config.toml
n_layer = 8
d_model = 640
n_experts = 16
experts_per_token = 3
d_expert = 416
d_shared_expert = 0
activation = "swiglu"
moe_layers = [2, 3, 4, 5, 6, 7]
router_score = "softmax"
normalize_top_k = false
routed_scale = 1.0
balance_loss = 0.00598
balance_bias = false
init_std_router = 0.00653
lr_router = 0.000528
n_head = 8
n_kv_head = 8
head_dim = 64
vocab_size = 16384
norm = "rmsnorm"
norm_place = "pre"
norm_eps = 1e-05
positions = "rope"
rope_base = 10000.0
rope_fraction = 1.0
qk_norm = false
attn_scale = 0.125
tie_embeddings = false
parallel_block = false
init = "uniform"
init_std_qkv = 0.0167
init_std_o = 0.00417
init_std_up = 0.0167
init_std_down = 0.00417
optimizer = "soap_variant"
lr = 0.00216
beta1 = 0.95
beta2 = 0.99
weight_decay = 0.14
lr_head = 0.00366
grad_clip = 2.0
warmup_steps = 200
schedule = "cos"
final_lr_fraction = 0.1
batch_tokens = [65536, 131072, 262144]
seq_len = 1024
doc_mask = true
train_tokens = 552600000
steps = 4073
dataset = "wikipedia_en"
Below are experts of layer 2 (counted from 0) of a mixture-of-experts language model. Rows are named router (the router's row for the expert) and show model dimensions 480-639. Each number is 500 + 25 x the weight over its row's rms, rounded and kept within 0 to 999. Numbers have three digits each.
After each expert's rows: a language model's description of what the expert responds to. This comes from a sample of Wikipedia text that the model never trained on.

# expert 13
router:510550484544548504502515475500476513473495471499475543566517498535561462467511506532496476494531540482501513494463493481496458504513527469510518481530516508519502523488487504536512461500534509485503457457520480441519473534501515485528476533508497521515548505532538502481501538481498517501518497478517481535485530542523462485481518507509505481490531526522532487477492506545479563509528457558473495508514516444452505495500512508479512479512490497466499487496494463511506507475503467
Infobox fields and numbers

# expert 3
router:502506522495465502516434485486512525506478470498534438508534502488445529514498503465499522472539486485515463542506505469496517466495473465468482505523506482499485493489516493538483460484492556525512514543539525460505496487522512517517519502482442491535477500501423512475501497459485485469479491484539493515504512528508485513538490500503512518506526513489482438549503490521484548509524478542494502495469517475483487467474458490474471449523486510510537531514504490492504505501471494
Name-internal letter pieces

# expert 7
router:521549455481512479526463457488506468490477498506495474506519492518503533486526496512506518564512494495487452455494520476489539467453448555552496484493518493492468571497467516560496524525462501514501517477477486434446524471521467463530511512510539486527497488496468443532531521465490478473538509521477481530506469527483459472510485472504542482470501493467527522527513499518484507530498515502472498484467521468526489525485496463495511464479481513532529501480504472474521487462487489
Name-start fragments

# expert 0
router:483471501452471530472521490519509520479543490505480489486457519480453506506510484518542455458507520457513511510534506463473529523529500489522498509488436476495484474520494474545515545528496490500473508503507474543502496471474563479538453462484496526488507509555505510476451513464505547479485493509481498480502543451503461484530515507474482512482541462508534465535540484501518479505478480472511517517518500542468492503522466501480508478510493495550524491487478477524521514509510476
Quantifiers and counting words

# expert 9
router:468545486500506515488483456532495514414520506505533514488538518552557443480510488491481513501520503498474483471482485480550444516512461466464498507513509475484530528491505441462532499466454505516511507528525484510485488498475485491537496485492510494522540504489514471537516472489496521468506482520508471536511461511472515502534502489499535488496546504495526531497483555504494518499499482570508502466492529482485499478489462525489489513504508499492501503510493452505500504491484491
Taxonomy conjunctions

# expert 1
router:501484515519467502504519516482481495583503506488491518542443494499464438494525521519550481458494496470511534506497491479496508517484494494503536525505514534492485532455503555490521512501538494551538474540506529501512531505515546508522514473531490488498518528501547496503502470479496470537474540503462516513533513514486492501459483508528500478488500488515472516508527483475508491519494490478498479431535488508500505519510475511509480478482487515495524523514495528491469523503508497
Arts and role nouns

# expert 6
router:524474499509513539541479583498489461552494528487476503502512464466468484531460521517455541508520458549484483522500500539514487539492550557510528511494535524515503504510547515480483457491502533512493466508527499497513517519525486502526505511494568513490491472501507498482475536511521487494488544499496561508503549489487522506472462534521514476540486520463481498493522488497490489525540519449512514500527512488522487534491519502543506547490503487501474505503481492498476507448522495
Starts of lines and quotes

# expert 5
router:453485526507479525504448483469524510483483482515502533471455526477522490552494490482530541499493510492510500467514465533489501488494516480471466526494514500513485454507465440545524529485461473517521547475513512504466523473465556587528501525518458524489457475530496444437489505500478541517527517517481517482508516501510548514496477500522490507515502520534482454492510487505503492488520518538491506529514532517484493454465491488456532493477523488503525488500512503519515504455518468
Table pipes and punctuation

# expert 8
router:546541512505531512488521512505434512525498464494516485486471502527499536483495468503468457521488495512503484492452522475454523504501445491504508488480516492477479457466488495457543500495488495497540517472501521508471504524475521500458490491491506531531532496463465489495525481500474509543513470476488459523512460507513488489516496496510553507496533502496556519475449530510511483478460501510505523482471514500502509505483521528484471496498494504470482490502502457466502501547489505
Sentence-ending punctuation

# expert 4
router:475497579469546504474520513488561501479490528507555513510502497459497543505494469529458483495464520497464528503499470537498491462503467475510498493475536488496470469518471496494484524506444450477483523488479486557508449485527500521473524501470465492526552524526521498533517461472477577484494446505503456518524480502501532526474482499501475510490456501524496518476498507483466489483471487491481500563495518525488530537493525520456489536523522492519524503490494493494506456536443523
Digits in numbers

# expert 11
router:566509470511543497477514483507476489508535506491481417477502506545502545499485532510493450558512499528489515463525484465496533511509492506523496491486490505463504513481518499511488511529464524487461484464460470486512504532486525517459473493493508511511494529497520511514522472527532467490522479521493540470486485499486557512513524488539508522454502498500513537463488566497507472512526504458501473498497471528522527466492531445486500474531496502485447533500511546500505496508531556
Verbs in narrative

# expert 14
router:507501464483457518477538524528513541497502487530461509497474490482465508486510498468534562474531491449552501510485500524480519472480479458495537480520468507566521504499499516558506548522517473492532491520476463502526484444503471464528490493527518471471489505460466489471519535506476472519475496485477520502500517478525461511486510484514454486466481519528508469535541449504496502507511492503517496498485486496507500443524488536495478494487464487523507501484499495511496510485438493
Dates, places and phrases after in

# expert 10
router:521512508481510503523510538512481512505528522514522559489487474505521503496535497495452511486495517543455523496462488498506473515515512494517516503481533516521482482551506521494475460472550453514459517511496540521528514518497459472441514523470537516552519501534541507512527522485508494543541474524545535508521469485504495525506532501488499516538501521499510499470517465527510464499487501483513476535507465504507519546513494515517478529499509499434492475474506509479506504533493520
Line breaks and headings

# expert 12
router:433517478507451512487490468520492461479511548487533499506554497497512481468483489478499497480503515497537498519555521468523474488543524495496471497503485516475518491546514430403488472503509500495514472477546504480495520501538445508515500502464447500513471518488476517511483521547497482476484499452523509475521483490473494519521497501494495498516529496504476486476489535444513509521485529521477483478526501482523502515485463489517478519499502489536473489516472509503537471479548517
Expository verbs and connectives

# expert 15
router:521462525513514470491494512527518514474452444478508483490512547524529506509488490492516478490513482518515473496485504519497524498483516486449485477509460511484521483478475529512537536471540537519511513503482495481498471475480482497495480536524491514453463507484493534471518471498495484502503546481493483452485473516482480492478476497430460514506502497512492501537501470514510513480507543515480518517445477496506498437523514519561519472479503502486533490484488522466505495535517476
Spaces before numbers

# expert 2
router:550503486523454488474526454486510488515506458493527468499489485515516526524502535464513473513494477501503501546504502537543509495476534497481511496529468491443554510466524511468473531504551540447476520515482477493532480520495478507465538513517497497483490488496499495526465473544535513470494515504501442474470487520495525475484498500474489493474453434496445540460438505505498517489490526508500479518473514484485521473510510480513522503514476507475515504509501500467477526515523473
Head nouns after articles